config = dict(
    num_hidden_layers=8,
    n_experts=96,
    d_shared_expert=0,
    hidden_act='squared_relu',
    moe_layers=[0, 1, 2, 3, 4, 5, 6, 7],
    router_score='sigmoid',
    normalize_top_k=True,
    routed_scale=1.0,
    init_std_router=0.0171,
    norm='rmsnorm',
    norm_eps=1e-06,
    beta1=0.93,
)
Below are experts of layer 3 (counted from 0) of a mixture-of-experts language model. Rows are named router (the router's row for the expert), up (a neuron's input weights, with its number) and show model dimensions 64-127. Each number is 200 + 30 x the weight over its row's rms, rounded and kept within 0 to 999.
After each expert's rows: a language model's description of what the expert responds to. This comes from a sample of Wikipedia text that the model never trained on.

# expert 18
router,202,187,197,270,174,164,211,209,185,197,189,262,138,229,234,187,185,146,241,216,199,169,214,203,270,153,172,178,102,187,251,191,170,213,175,218,219,214,212,173,184,187,144,200,171,223,126,206,189,224,171,190,201,156,190,228,244,202,245,193,229,183,257,176
up0,192,205,192,207,235,164,186,233,184,191,178,191,190,178,217,203,193,237,196,186,219,206,194,225,215,187,211,236,170,213,214,171,173,169,208,207,205,176,251,188,206,202,207,217,235,206,156,178,169,217,179,244,193,220,191,167,175,165,153,220,176,228,191,206
up1,198,184,233,181,220,220,254,177,175,163,185,142,207,243,207,173,227,215,209,218,196,217,221,251,197,225,204,235,233,157,252,122,168,136,203,195,154,170,210,174,205,203,152,190,251,190,155,226,181,161,138,233,217,197,125,174,183,257,148,205,183,196,191,202
up2,210,170,166,196,213,174,253,214,159,161,123,162,177,230,197,205,169,184,239,189,151,258,175,218,211,160,214,172,142,221,190,174,127,182,219,215,204,216,252,225,262,220,176,219,227,270,161,160,219,175,202,194,227,196,213,196,213,155,165,205,211,193,204,182
up3,121,192,171,201,181,180,187,201,219,248,202,194,149,171,212,205,213,229,270,185,175,231,179,246,220,187,202,169,159,214,266,179,209,244,229,195,205,183,214,83,178,204,142,212,211,218,189,194,203,222,195,190,224,149,181,220,181,226,183,244,272,185,202,162
up4,193,135,181,252,217,253,226,218,238,204,182,215,217,237,238,224,265,182,177,197,214,171,228,150,214,217,178,166,192,173,249,223,191,248,222,229,154,231,175,194,262,160,197,196,178,228,198,156,215,236,164,194,244,183,209,258,223,165,257,212,217,160,205,180
Description: Foreign-name consonant pieces. Consonant-led pieces and diacritic letters (ș, č, ç) inside non-English names, e.g. Gl-auc-o, P-öl-ten, Kr-ant-z, Ard-eshir.

# expert 39
router,209,195,201,228,157,176,180,159,239,186,213,179,201,229,203,216,179,213,216,174,222,194,177,148,275,199,207,191,141,202,192,211,175,242,136,173,224,247,185,198,148,223,194,208,175,177,199,230,190,206,156,194,220,198,186,153,178,210,244,190,171,150,168,191
up0,168,236,204,139,195,186,180,209,225,185,224,178,269,203,199,166,153,208,224,148,223,192,193,188,172,152,228,208,156,171,223,201,222,224,154,214,243,239,232,206,135,160,159,199,172,200,229,179,169,180,218,198,243,264,227,157,215,146,232,193,172,186,262,179
up1,243,176,202,210,177,201,205,194,175,145,195,170,140,230,219,220,217,217,197,143,250,223,225,206,170,201,216,198,188,188,191,243,203,187,191,242,203,220,179,163,221,158,170,199,163,166,219,214,187,224,141,168,238,227,159,149,192,212,231,229,161,141,190,174
up2,225,193,157,209,180,172,211,197,246,250,195,209,158,244,167,191,165,228,173,215,208,213,163,136,201,238,184,220,170,220,188,216,162,227,172,186,244,205,203,241,162,222,241,163,214,209,207,151,204,265,225,231,237,223,197,188,167,187,162,174,159,222,217,168
up3,221,209,219,228,238,226,241,143,231,211,201,189,223,209,139,211,187,256,171,218,179,166,236,180,197,144,206,183,205,121,236,236,191,200,206,225,245,177,158,193,211,241,164,242,184,152,201,200,173,205,176,145,204,192,229,218,188,163,233,169,217,181,184,176
up4,187,180,229,234,200,210,240,210,182,193,174,197,174,236,216,222,153,186,199,183,185,157,222,266,211,223,190,204,176,212,242,220,154,265,199,217,154,186,161,259,218,236,219,190,225,201,201,270,193,194,203,145,234,232,193,198,204,181,200,209,215,261,237,216
Description: Word-initial consonant pieces. First letters or consonant clusters that begin words, often after a hyphen or article, e.g. -B in Blooded, sm, fac, B.

# expert 40
router,171,216,151,224,152,172,162,211,220,210,177,207,134,251,206,211,178,224,192,210,216,191,154,195,252,178,228,187,157,181,238,249,159,173,181,168,246,216,194,176,146,166,159,196,197,193,175,185,184,210,162,178,189,197,208,179,220,220,261,176,216,175,189,191
up0,266,225,207,202,153,218,228,201,218,217,150,225,234,189,210,157,214,226,240,193,164,153,205,191,179,225,196,214,167,168,240,162,234,167,199,194,205,223,200,178,174,133,191,207,268,146,188,200,164,174,241,202,251,192,260,235,231,200,163,224,229,227,250,199
up1,209,211,281,168,199,226,220,223,230,180,207,181,185,145,198,221,181,159,144,216,198,187,193,193,219,205,231,168,200,159,172,218,209,144,228,151,209,216,166,178,176,199,195,223,202,104,230,211,195,214,201,126,189,138,202,158,270,189,216,181,170,168,179,227
up2,186,168,229,215,177,223,237,211,214,210,261,220,208,174,198,176,190,165,216,197,208,205,169,184,216,209,165,183,173,176,258,205,172,249,232,266,184,198,158,189,196,254,197,218,214,176,212,184,204,161,201,209,200,174,213,229,238,190,223,174,203,198,209,168
up3,160,259,203,180,153,220,211,240,190,176,166,199,218,247,214,245,205,234,208,226,194,226,184,135,203,202,209,220,191,229,235,232,215,199,185,214,208,218,197,199,193,187,256,151,191,150,266,176,188,170,215,168,246,215,201,218,295,234,172,204,229,200,151,199
up4,205,225,206,191,199,199,178,236,193,222,176,204,133,194,184,183,182,243,181,210,245,212,216,110,193,217,194,246,196,204,240,198,226,161,214,145,276,217,220,185,137,182,157,223,206,266,241,226,253,154,195,173,205,208,197,230,187,218,248,194,194,204,249,195
Description: Word-initial prefix fragments. First piece of a longer word split into parts after the or a, such as trans, dis, resid, perman, accommod.

# expert 15
router,191,202,200,206,218,165,146,162,215,218,204,226,170,192,221,249,174,186,187,182,215,208,129,189,256,207,237,191,169,212,200,204,194,215,161,211,211,184,195,172,236,185,194,236,176,175,195,200,178,258,183,159,208,220,133,165,211,193,251,203,151,171,199,197
up0,207,200,196,211,178,183,161,216,201,157,208,174,180,239,201,216,171,182,164,178,200,158,229,171,177,193,224,192,242,224,216,192,233,203,173,225,219,236,193,210,223,163,204,223,160,235,190,128,265,152,199,198,186,152,187,196,146,218,187,182,187,231,211,186
up1,208,193,189,209,192,201,174,223,235,207,150,248,191,209,196,192,193,234,158,194,204,209,165,192,168,195,217,221,228,159,190,185,200,225,186,236,195,237,194,172,192,186,194,196,208,173,201,220,183,150,196,210,206,234,179,233,197,176,207,178,175,172,243,230
up2,163,196,191,212,238,198,252,210,195,184,242,190,179,192,176,227,154,175,191,181,182,232,179,196,145,190,202,198,200,157,173,229,213,238,191,205,226,202,180,193,189,248,198,168,166,201,213,205,162,205,172,210,220,229,197,190,219,199,238,216,190,170,198,183
up3,161,150,157,187,214,245,242,183,196,240,186,197,220,217,224,186,231,183,228,203,309,149,200,240,257,176,249,225,137,185,171,152,219,223,217,217,252,229,203,224,176,194,252,213,198,228,152,238,175,198,194,209,230,255,183,201,119,162,202,199,171,178,213,218
up4,200,171,225,197,223,208,217,168,206,227,214,239,208,180,242,245,201,222,182,172,263,208,214,184,202,200,204,180,164,210,171,233,197,185,223,190,202,197,200,190,206,211,210,194,209,219,178,235,213,181,234,213,191,262,184,171,239,222,222,178,217,236,185,210
Description: Range dashes, separators. En dashes, hyphens, slashes, ampersands and spaces between numbers in year ranges and scores, e.g. 2006–2014, 6–3, B&W.

# expert 30
router,188,212,174,193,195,219,195,181,216,170,124,235,236,240,209,204,195,198,210,183,216,175,238,158,222,190,216,218,202,216,197,247,189,208,180,201,148,245,198,180,200,204,212,228,201,211,171,176,201,232,157,170,228,183,192,197,269,210,216,185,238,183,167,202
up0,158,205,210,200,260,172,199,196,244,237,161,203,212,177,237,195,163,230,186,189,222,231,212,187,214,216,182,194,199,226,195,202,247,217,215,225,208,171,195,235,181,180,224,203,209,205,188,171,262,214,224,231,164,181,188,175,258,148,117,181,197,166,206,187
up1,208,258,208,216,185,217,214,189,183,224,162,220,202,159,202,184,153,153,169,196,181,198,200,195,171,170,197,204,162,191,161,171,190,193,196,240,193,228,192,232,162,208,153,278,188,228,190,174,208,202,226,204,213,209,159,222,199,183,165,225,176,188,229,195
up2,199,228,218,165,190,215,216,170,209,247,163,158,203,213,205,176,167,192,201,236,187,138,215,217,189,222,172,170,153,209,126,219,228,172,195,202,176,173,177,196,182,200,213,197,193,169,166,211,171,182,155,242,212,189,173,205,251,235,203,209,185,159,198,226
up3,174,247,221,193,185,259,221,238,203,185,236,217,155,176,153,280,166,214,252,211,219,185,194,205,174,285,242,121,197,191,173,202,201,190,151,155,117,187,203,182,227,264,184,194,225,229,182,180,176,205,179,171,132,148,219,192,115,172,193,199,153,246,244,203
up4,237,218,233,156,205,197,172,154,181,256,200,195,248,232,216,182,177,199,197,196,163,173,243,180,186,204,199,201,201,187,266,170,147,167,201,201,226,227,207,177,187,197,194,221,170,181,225,224,150,195,218,188,185,228,217,254,176,164,207,156,193,212,181,201
Description: Prepositions and conjunctions. Prepositions of, by, as, with and clause openers when, while, because, although, plus commas after introductory phrases, e.g. founded by.

# expert 7
router,208,217,223,189,188,198,192,198,288,154,182,183,150,217,189,205,186,226,201,159,227,179,118,170,243,182,183,179,186,233,246,189,208,207,129,221,229,204,196,170,156,194,190,188,155,252,143,235,215,235,191,198,209,184,165,220,195,262,244,230,185,159,221,153
up0,213,158,189,163,233,209,212,246,216,180,133,210,157,261,199,245,181,190,211,267,213,167,197,221,209,241,146,188,180,186,239,184,212,229,143,206,173,181,221,151,164,246,247,190,188,143,213,181,161,182,199,223,232,187,207,208,228,246,207,183,236,213,165,198
up1,169,200,180,138,203,163,159,160,187,170,198,225,226,218,212,190,191,242,232,259,226,192,238,224,204,205,167,186,179,125,222,231,231,218,257,215,207,254,206,187,214,198,214,153,188,197,184,208,244,180,189,245,134,169,206,214,260,201,195,214,146,199,199,195
up2,187,183,205,185,198,223,189,229,249,208,187,208,187,203,199,161,172,222,179,182,231,271,178,172,204,235,220,172,209,210,240,201,173,199,128,197,216,188,229,177,212,203,187,187,192,205,185,222,209,232,230,185,198,216,229,221,212,222,221,176,214,185,173,181
up3,219,210,236,156,168,231,185,176,138,166,199,223,197,160,186,250,173,211,149,197,252,158,224,207,146,178,175,160,253,137,163,221,233,190,215,215,153,194,166,168,212,229,267,205,164,287,221,231,247,205,206,174,275,207,236,248,240,166,229,195,202,168,206,197
up4,158,175,211,165,179,235,242,140,243,219,211,206,215,237,193,247,230,206,246,205,194,222,157,219,177,190,208,183,148,225,139,189,158,218,185,227,209,199,238,205,204,180,223,306,230,177,207,167,196,166,207,191,182,208,230,159,202,185,157,181,208,201,213,192
Description: Initials and abbreviations. Single capital letters and dotted abbreviations in names and codes, such as F.W., U.S., S.A., Jr, Inc, vs and St.

# expert 32
router,200,212,168,217,195,165,218,202,219,151,152,175,166,206,176,218,157,198,203,173,188,190,199,174,181,188,181,183,205,189,201,170,164,148,164,234,213,209,192,209,167,181,218,202,179,278,193,189,167,187,216,179,182,217,179,177,215,255,224,200,205,202,160,222
up0,209,223,196,133,217,166,221,145,178,207,193,204,201,171,205,144,228,215,176,177,229,214,160,201,203,245,138,166,207,140,200,221,193,152,161,271,252,209,211,183,194,209,229,255,187,223,251,178,224,199,214,157,220,193,212,199,226,201,217,177,239,176,214,211
up1,226,150,203,195,201,196,210,170,215,194,209,206,157,218,132,222,187,121,218,175,163,217,149,154,172,193,178,225,210,140,196,197,205,258,177,207,215,188,221,235,215,174,229,262,228,222,208,154,230,193,233,229,239,175,203,168,236,193,113,218,173,228,192,205
up2,212,217,235,235,227,178,219,233,163,186,199,186,252,195,154,211,193,211,163,229,181,197,203,232,169,190,193,219,229,139,170,206,182,179,179,242,254,187,218,229,143,226,246,221,184,274,195,180,190,191,197,202,230,228,173,201,233,223,168,170,208,213,226,184
up3,200,179,223,264,281,220,218,196,239,270,177,213,193,167,206,189,219,229,204,219,225,188,251,193,210,159,179,221,229,180,214,203,188,197,198,177,221,191,182,242,207,169,213,290,225,159,207,203,203,160,186,187,202,182,213,208,204,232,149,192,207,180,274,142
up4,166,216,173,208,202,176,124,192,222,198,220,203,195,191,217,209,233,217,246,211,192,178,181,213,162,128,191,178,184,166,191,214,204,188,211,155,215,211,201,204,131,195,204,144,162,223,192,189,221,164,155,213,140,197,164,217,186,224,255,244,190,205,194,172
Description: Clause subject pronouns. Subject pronouns and noun heads starting a clause right before the verb, such as he, she, it, they, who, and "Rincon is".

# expert 8
router,209,252,167,185,158,216,169,161,260,195,170,224,177,168,208,192,122,180,243,161,221,175,173,165,217,211,204,207,172,197,238,235,157,208,179,193,173,262,178,199,178,164,171,182,190,212,155,146,183,193,189,183,213,190,194,193,172,202,229,179,174,165,197,199
up0,226,196,240,237,186,238,163,154,153,187,230,228,219,212,197,230,119,225,246,203,210,214,221,212,202,147,210,240,233,187,224,228,178,168,147,139,191,150,220,234,202,253,238,208,198,162,218,179,207,162,164,208,163,168,199,165,236,203,225,239,179,194,235,224
up1,157,261,217,196,190,181,174,174,247,262,175,199,230,141,159,187,216,170,153,171,236,212,229,229,167,197,166,248,187,181,179,200,253,203,148,233,217,202,228,199,235,197,200,192,188,202,207,171,164,214,205,225,186,179,257,183,187,224,187,253,131,220,203,178
up2,144,180,204,239,249,177,242,174,195,163,201,214,220,179,120,213,171,188,197,182,167,236,184,224,249,202,198,181,235,194,115,214,247,168,251,206,233,201,151,196,175,266,233,227,174,121,189,212,163,201,218,193,224,185,193,168,205,195,194,205,216,179,196,204
up3,235,173,203,162,194,217,283,189,220,184,218,178,243,193,165,199,221,165,232,163,157,185,230,175,200,221,212,192,143,165,212,193,242,202,185,238,186,186,249,182,211,183,203,239,191,213,214,248,180,227,191,256,172,179,168,174,174,192,129,218,149,201,202,189
up4,173,262,203,206,229,190,209,199,191,160,173,222,182,181,203,200,205,247,197,195,249,242,195,198,232,172,205,242,230,159,205,254,208,203,199,279,204,211,185,133,229,122,210,172,192,178,217,180,214,213,193,195,226,263,182,206,181,166,243,252,190,143,222,231
Description: List and heading markup. Line-start list dashes, table pipes and separator rows, and == heading markers, plus infobox field words like Personal, Phylum, Date, Total.

# expert 19
router,214,191,189,296,191,201,193,232,187,211,189,238,215,231,204,217,217,180,223,208,207,164,211,212,217,148,204,218,121,255,252,211,180,192,180,204,236,223,217,190,193,166,192,189,152,234,181,200,185,265,196,205,190,217,186,224,255,276,203,206,202,175,227,178
up0,236,199,166,220,208,199,263,233,211,190,204,220,212,207,179,236,220,211,210,244,244,203,225,212,166,190,144,213,164,157,122,213,137,205,187,187,220,211,211,183,204,226,226,222,165,176,193,169,226,172,142,190,218,191,200,200,135,245,234,223,184,173,199,201
up1,222,183,171,210,198,169,172,224,231,163,123,225,208,197,171,221,240,153,227,148,188,231,261,199,214,252,209,229,212,205,217,167,216,152,249,199,183,185,193,202,137,211,188,179,188,222,245,169,233,189,191,251,203,228,229,201,189,211,188,212,202,184,147,231
up2,159,181,174,176,143,207,178,229,221,148,147,198,203,234,227,191,241,167,207,206,169,181,187,202,220,207,159,224,174,192,172,207,177,184,208,179,172,176,198,196,173,205,221,193,241,175,187,130,171,205,245,191,182,237,253,225,191,220,161,223,247,182,156,208
up3,163,203,185,158,193,179,198,211,155,192,175,188,216,202,214,194,183,163,192,194,198,154,218,224,202,166,216,218,136,224,193,234,200,178,169,216,229,236,229,203,204,198,174,186,219,224,217,165,176,191,164,201,243,239,196,181,217,199,193,276,247,165,262,199
up4,164,217,214,183,165,171,251,208,202,210,235,238,206,197,206,189,190,171,189,195,262,162,231,248,173,186,227,168,179,224,189,188,173,204,188,215,150,206,170,186,139,156,195,180,205,204,191,196,193,212,228,187,164,199,228,213,188,190,211,209,242,182,199,160
Description: Surname and taxon pieces. Word pieces inside personal surnames and Latin species names, such as Tan in Tanimura, Mc, Rodrig, and the cooper of cooperi.

# expert 61
router,202,208,202,203,202,180,213,168,199,196,223,189,145,234,196,195,186,193,205,174,218,212,191,177,161,222,234,247,101,165,242,246,193,185,180,177,228,198,216,176,219,169,150,247,156,173,199,182,205,255,175,140,217,225,195,152,207,246,194,165,212,219,198,162
up0,155,187,220,173,160,245,227,175,210,159,275,190,214,230,173,154,216,224,271,202,217,225,185,192,203,212,214,269,115,182,245,258,201,234,207,201,195,170,210,189,209,170,167,260,211,150,202,184,228,224,197,213,225,169,216,208,185,196,205,241,217,250,172,179
up1,178,189,197,198,161,183,232,179,174,200,208,220,167,215,199,228,165,204,196,205,229,192,198,185,228,209,201,186,180,194,276,240,234,195,181,221,224,188,154,221,190,191,189,297,220,186,197,173,217,159,143,191,210,192,194,181,182,215,129,209,177,207,189,240
up2,177,204,167,198,216,221,126,206,114,185,171,224,230,212,201,183,198,190,200,179,213,202,204,264,280,200,178,194,158,247,206,203,196,157,181,147,182,195,205,195,205,204,190,196,218,243,119,200,204,235,146,162,198,251,144,190,175,214,199,178,180,213,207,237
up3,202,188,161,208,193,153,203,217,239,176,197,188,171,264,254,180,187,169,195,159,218,199,161,219,157,216,207,223,190,264,253,219,237,246,190,210,257,237,193,199,212,181,205,236,194,235,166,181,227,211,184,242,164,203,177,191,211,169,159,189,184,166,254,205
up4,224,170,240,217,197,204,169,230,214,219,170,179,150,193,245,208,175,192,195,160,221,167,201,219,242,221,155,205,143,246,216,214,217,217,182,157,218,150,223,189,205,186,185,247,229,212,227,129,201,288,193,178,194,204,249,278,200,204,208,226,236,241,211,230
Description: Year digits. Century digits at the start of years, like 19, 18, 20, after a space, parenthesis or pipe in dates, lifespans and tables.

# expert 56
router,167,213,186,211,191,170,217,172,239,220,210,228,179,250,218,183,177,206,216,206,239,146,232,156,273,174,177,194,170,201,236,236,211,221,178,202,212,209,179,178,148,187,158,236,178,184,167,199,179,224,156,169,202,181,198,208,246,228,212,191,257,169,221,195
up0,229,182,242,225,209,177,189,202,254,242,225,181,193,198,192,227,185,170,209,165,212,123,185,165,193,195,224,221,232,158,206,172,234,185,209,208,160,199,194,189,194,192,177,193,169,268,153,210,215,182,190,156,217,178,185,210,160,203,213,178,185,184,224,209
up1,172,162,200,200,208,204,172,165,219,219,167,173,169,210,200,173,218,220,234,186,241,254,218,202,205,200,257,126,223,232,200,123,236,184,241,218,184,187,185,257,230,186,271,217,178,179,176,205,234,231,226,162,220,240,225,203,208,196,162,227,237,174,170,117
up2,213,169,117,142,189,213,204,206,204,209,274,263,158,233,182,179,180,232,192,233,205,163,207,184,212,243,173,211,231,218,198,234,249,194,139,248,231,208,230,183,244,222,190,226,176,162,177,183,154,211,185,201,192,206,236,179,181,197,155,198,190,193,143,210
up3,157,245,197,154,218,198,229,190,197,180,180,209,217,215,190,208,168,229,163,237,209,179,185,196,232,184,219,183,176,196,234,241,247,198,153,177,207,176,235,239,218,199,223,172,169,216,246,211,199,189,226,238,199,156,180,200,227,192,211,205,192,187,181,196
up4,184,220,147,190,185,240,216,172,239,191,190,275,221,232,248,208,161,226,152,213,203,164,193,210,158,194,230,208,227,204,207,205,210,226,198,234,194,229,153,205,209,240,233,215,237,172,215,224,206,199,222,214,194,177,157,198,180,200,251,216,225,214,199,198
Description: Name-initial pieces. Capital letters or first fragments starting proper names, often in tables and lists: Ar in Arjun, G in Gouges, Pr in Prévost.

# expert 10
router,162,232,188,203,155,235,161,120,229,178,204,212,188,208,224,225,173,166,203,136,244,168,134,182,193,124,186,260,190,198,231,215,120,138,163,175,207,215,197,189,194,215,193,216,221,231,161,171,204,204,183,188,213,168,225,167,180,211,211,212,212,178,170,184
up0,152,235,237,178,201,212,176,206,260,207,211,153,218,170,230,230,249,195,178,198,238,213,260,220,180,194,212,205,198,162,211,279,183,186,222,215,188,180,207,179,173,223,170,258,199,150,173,215,262,187,227,254,260,244,135,129,207,196,217,171,209,206,248,196
up1,184,164,198,248,202,255,205,222,173,213,216,197,206,189,246,168,161,230,210,174,199,202,153,239,197,221,236,238,180,200,209,233,191,220,206,212,180,202,175,217,152,166,162,222,229,191,197,164,175,209,254,234,219,207,174,219,215,156,163,161,206,190,140,172
up2,128,219,141,193,199,188,205,202,199,257,208,183,220,241,230,243,170,215,190,235,216,203,212,280,221,192,160,138,197,234,225,240,189,174,178,176,218,202,172,183,167,72,164,181,210,165,243,239,218,185,196,163,155,252,199,215,275,208,204,150,175,194,185,170
up3,187,162,207,221,212,163,160,180,198,231,179,240,210,201,186,245,228,253,214,190,239,195,203,203,186,208,238,215,229,202,155,202,178,182,182,215,173,209,206,161,161,190,189,245,202,254,212,186,183,218,214,210,209,181,196,193,200,167,137,185,220,214,190,233
up4,195,210,183,163,203,250,216,227,147,131,189,220,162,254,175,201,185,249,226,184,216,244,179,192,232,175,205,208,171,195,211,192,179,164,247,179,182,230,168,279,246,171,231,207,232,184,204,169,232,159,226,225,216,191,240,156,195,254,189,217,197,155,173,164
Description: Plural noun endings. Plural nouns and plural suffixes after articles or numbers, such as people, members, buses, labourers, players, and stations.

# expert 29
router,205,252,229,168,207,195,207,179,222,175,223,172,151,197,188,224,196,216,191,152,195,187,222,121,175,160,204,265,199,191,231,217,195,205,161,231,221,209,187,157,206,241,182,224,229,253,200,176,213,248,205,131,199,159,200,207,195,216,237,195,215,167,220,160
up0,178,198,207,210,259,218,232,231,207,207,169,191,221,153,181,206,223,225,121,185,162,208,198,181,191,178,156,175,180,190,201,207,169,225,173,194,221,237,274,245,200,153,165,189,228,144,244,251,192,207,204,184,239,221,256,136,209,211,206,189,219,202,182,160
up1,165,201,254,161,165,187,198,208,184,243,211,190,161,192,175,218,157,259,191,215,208,224,178,182,149,216,194,182,185,249,177,132,224,197,226,187,231,217,243,211,158,185,201,274,216,250,174,191,155,170,222,202,165,177,186,148,216,224,177,207,213,186,180,221
up2,123,159,154,205,233,199,165,174,249,190,176,178,224,231,162,225,219,199,192,126,174,179,177,213,176,138,171,222,215,168,202,228,208,202,139,181,187,252,176,170,187,186,181,155,214,184,167,221,212,238,203,209,203,228,175,200,201,200,195,195,200,235,205,205
up3,221,198,215,197,234,218,152,193,214,192,216,210,215,180,193,284,220,197,178,209,208,215,221,180,199,212,173,227,162,186,239,195,210,176,180,185,216,217,166,180,222,196,183,167,161,204,205,178,209,232,268,197,170,250,230,246,173,193,198,210,190,202,262,156
up4,191,219,236,224,186,233,174,258,191,211,184,176,171,200,207,205,271,222,214,205,211,201,196,154,207,140,202,208,155,217,269,185,214,201,180,172,257,184,194,184,243,237,188,259,184,187,239,144,207,234,199,153,205,145,181,237,214,222,220,191,250,215,174,182
Description: Space before cell values. The space token opening a table cell or value, just before numbers in league tables, election results and currency amounts.

# expert 55
router,190,249,143,186,167,223,126,185,219,237,191,203,207,217,253,194,171,190,229,213,218,197,221,188,224,184,200,194,183,189,207,238,137,214,203,188,173,214,150,142,181,198,183,205,161,181,178,167,189,220,173,156,179,203,154,196,181,157,216,170,224,208,152,195
up0,226,171,209,189,220,195,185,165,168,204,201,197,240,232,165,166,300,207,261,196,184,146,245,163,216,254,215,125,160,255,187,266,204,217,246,198,206,177,195,132,290,207,227,167,222,190,140,185,217,211,230,209,158,196,216,202,228,160,179,224,181,192,194,210
up1,186,139,235,200,184,145,226,240,143,204,228,139,272,187,207,195,144,212,183,206,247,169,251,150,216,176,224,169,199,192,213,190,205,194,211,215,238,213,226,216,187,180,208,178,188,188,202,226,163,195,199,215,179,203,210,194,159,178,190,213,204,160,211,212
up2,144,126,192,146,199,131,206,188,198,229,120,197,227,229,240,221,175,178,179,197,244,216,228,158,282,245,227,198,175,181,206,202,191,141,190,203,156,208,196,154,217,179,172,204,191,201,210,212,213,203,187,181,233,172,177,210,195,177,180,194,227,218,167,191
up3,176,192,186,167,214,214,211,224,204,199,234,162,201,199,214,147,171,230,127,210,211,181,239,198,230,194,213,174,166,246,201,188,240,206,197,169,198,187,209,229,221,179,214,189,155,207,234,178,123,257,250,225,228,156,190,195,247,179,169,201,124,178,199,225
up4,164,203,190,157,180,188,195,208,188,232,185,200,218,248,204,197,186,209,134,204,206,230,200,231,203,204,165,223,225,202,203,212,149,145,221,208,177,195,217,228,122,226,149,192,187,240,192,172,202,176,191,178,230,212,231,230,211,226,269,159,211,224,235,216
Description: Head nouns before of. Nouns following the or a and usually followed by of, such as member, role, location, site, cause, part.

# expert 63
router,208,214,152,232,194,193,172,184,233,183,170,256,179,248,203,197,211,185,179,231,277,147,162,169,253,159,220,236,192,178,220,216,186,190,124,248,222,222,167,176,213,181,148,202,150,222,185,178,195,196,174,191,190,254,196,221,165,211,229,230,275,112,154,208
up0,205,208,237,219,227,184,211,272,220,181,192,193,160,187,188,252,213,230,255,214,147,227,213,169,203,216,183,181,212,215,196,193,194,172,225,185,166,184,254,164,175,194,196,214,160,211,161,173,227,163,229,153,249,218,187,214,178,133,221,181,218,219,199,189
up1,198,189,203,203,212,211,166,192,224,231,188,202,212,224,194,200,245,205,165,181,289,217,89,206,204,222,227,184,201,229,204,207,169,153,249,203,213,175,176,179,204,182,184,230,186,192,228,183,179,165,177,201,178,183,199,235,183,175,229,208,270,199,215,194
up2,238,177,139,145,200,211,196,229,222,181,180,242,179,204,164,218,192,189,181,275,236,244,264,192,155,226,146,119,207,220,211,206,198,196,175,199,204,262,153,185,163,218,225,217,176,161,160,207,135,263,162,249,166,184,231,211,192,171,174,222,189,151,241,183
up3,227,199,195,153,198,180,183,168,155,250,215,207,231,168,116,191,208,230,182,189,146,216,145,253,186,211,188,261,205,224,151,142,227,181,198,199,224,216,210,128,222,185,197,252,166,201,214,189,193,163,202,169,224,179,263,256,188,235,233,237,192,170,178,215
up4,227,180,197,172,226,273,170,162,204,203,233,255,276,216,222,243,191,198,191,176,192,218,218,336,174,163,198,178,208,188,191,194,249,172,285,163,199,244,206,195,277,210,226,231,190,251,236,164,168,194,182,179,144,217,232,197,198,198,189,187,230,212,228,205
Description: Measurements and table numbers. Digits and unit abbreviations in coordinates, areas, heights and statistics tables, e.g. ft, cm, km, ha, 0.

# expert 23
router,211,229,204,220,197,225,181,218,200,211,164,279,201,185,193,225,194,189,226,208,240,161,140,160,201,152,173,228,202,176,219,198,152,220,109,216,259,228,195,198,202,189,201,210,178,231,147,162,218,198,213,199,162,246,176,226,146,202,232,212,267,152,164,177
up0,192,185,205,241,220,168,234,212,188,168,205,177,160,216,196,230,185,182,240,186,212,237,265,138,202,158,190,213,193,204,204,204,187,168,216,151,236,184,216,207,202,188,153,174,150,220,160,196,196,217,190,207,183,181,187,209,214,205,196,197,232,189,198,154
up1,193,186,187,189,183,216,209,136,194,219,214,183,241,224,171,241,177,246,225,205,212,162,197,178,161,172,150,141,269,201,197,251,147,225,215,234,213,199,188,169,219,206,239,145,244,236,185,185,214,214,270,254,221,255,199,221,190,216,202,217,226,177,169,191
up2,235,169,172,190,206,211,177,230,190,196,213,277,132,155,237,261,209,203,186,194,189,225,237,137,186,242,195,203,195,199,275,225,164,198,185,202,224,227,220,206,141,208,206,198,178,189,179,212,53,236,151,179,211,208,217,227,156,235,205,205,208,213,233,142
up3,222,236,134,170,151,221,194,183,240,211,228,233,181,201,201,177,225,206,201,196,231,165,215,190,215,232,175,190,190,199,200,212,192,195,180,232,172,175,200,140,172,212,204,262,236,195,190,164,146,184,217,190,186,184,180,163,194,218,251,146,203,172,144,214
up4,241,177,202,195,223,199,239,246,206,160,175,195,214,194,238,170,219,209,156,235,216,150,169,179,192,243,138,185,165,184,173,163,236,200,201,177,226,193,174,193,231,232,165,211,152,213,174,176,194,208,227,200,231,203,208,182,208,136,182,169,171,124,128,221
Description: Units after numbers. Units and words right after a number, such as km, °N, %, per (per game), plus table row ends.

# expert 62
router,224,247,209,209,188,192,204,158,214,190,142,238,180,244,205,202,188,190,258,217,231,187,191,160,263,184,180,192,154,186,213,209,172,196,172,242,179,228,163,192,201,212,180,225,156,204,175,152,192,229,195,182,193,185,215,184,203,202,228,193,201,171,231,168
up0,164,202,225,152,178,163,249,220,128,168,103,226,163,229,199,209,166,200,217,202,241,198,170,199,237,213,240,190,176,231,183,213,156,290,193,207,211,221,225,222,177,204,191,202,157,230,184,199,235,154,190,233,148,180,219,159,173,255,189,218,236,222,131,204
up1,227,191,234,206,239,159,176,155,218,221,238,155,191,217,170,160,226,239,231,196,209,185,240,200,205,235,184,199,161,193,230,231,179,206,162,141,144,205,182,191,204,188,170,206,184,186,146,242,198,197,256,248,222,226,162,208,211,117,150,178,187,116,187,169
up2,269,224,268,162,235,213,197,179,200,188,189,189,258,196,181,202,192,165,211,222,214,172,204,154,179,181,234,212,210,206,181,234,224,206,188,228,205,263,219,254,221,189,180,178,136,216,213,168,154,162,161,186,153,246,141,220,202,206,213,191,208,244,198,222
up3,196,141,206,206,130,162,205,142,233,239,187,182,131,230,182,240,159,203,209,207,245,217,198,126,228,169,168,214,211,206,165,196,215,216,187,176,126,156,196,180,222,230,157,225,185,221,175,135,186,165,249,172,249,237,222,234,176,242,185,159,244,183,244,195
up4,220,230,187,212,211,226,189,248,232,196,158,238,232,243,215,270,197,202,210,207,184,163,200,204,200,185,187,209,192,199,238,204,162,203,210,251,227,196,189,193,214,182,218,179,206,187,228,178,163,193,190,201,204,159,206,183,186,234,208,238,257,236,216,150
Description: Geographic direction words. Compass and place-name words in locations: North Carolina, West Korora, South America, River, County, coast, northern.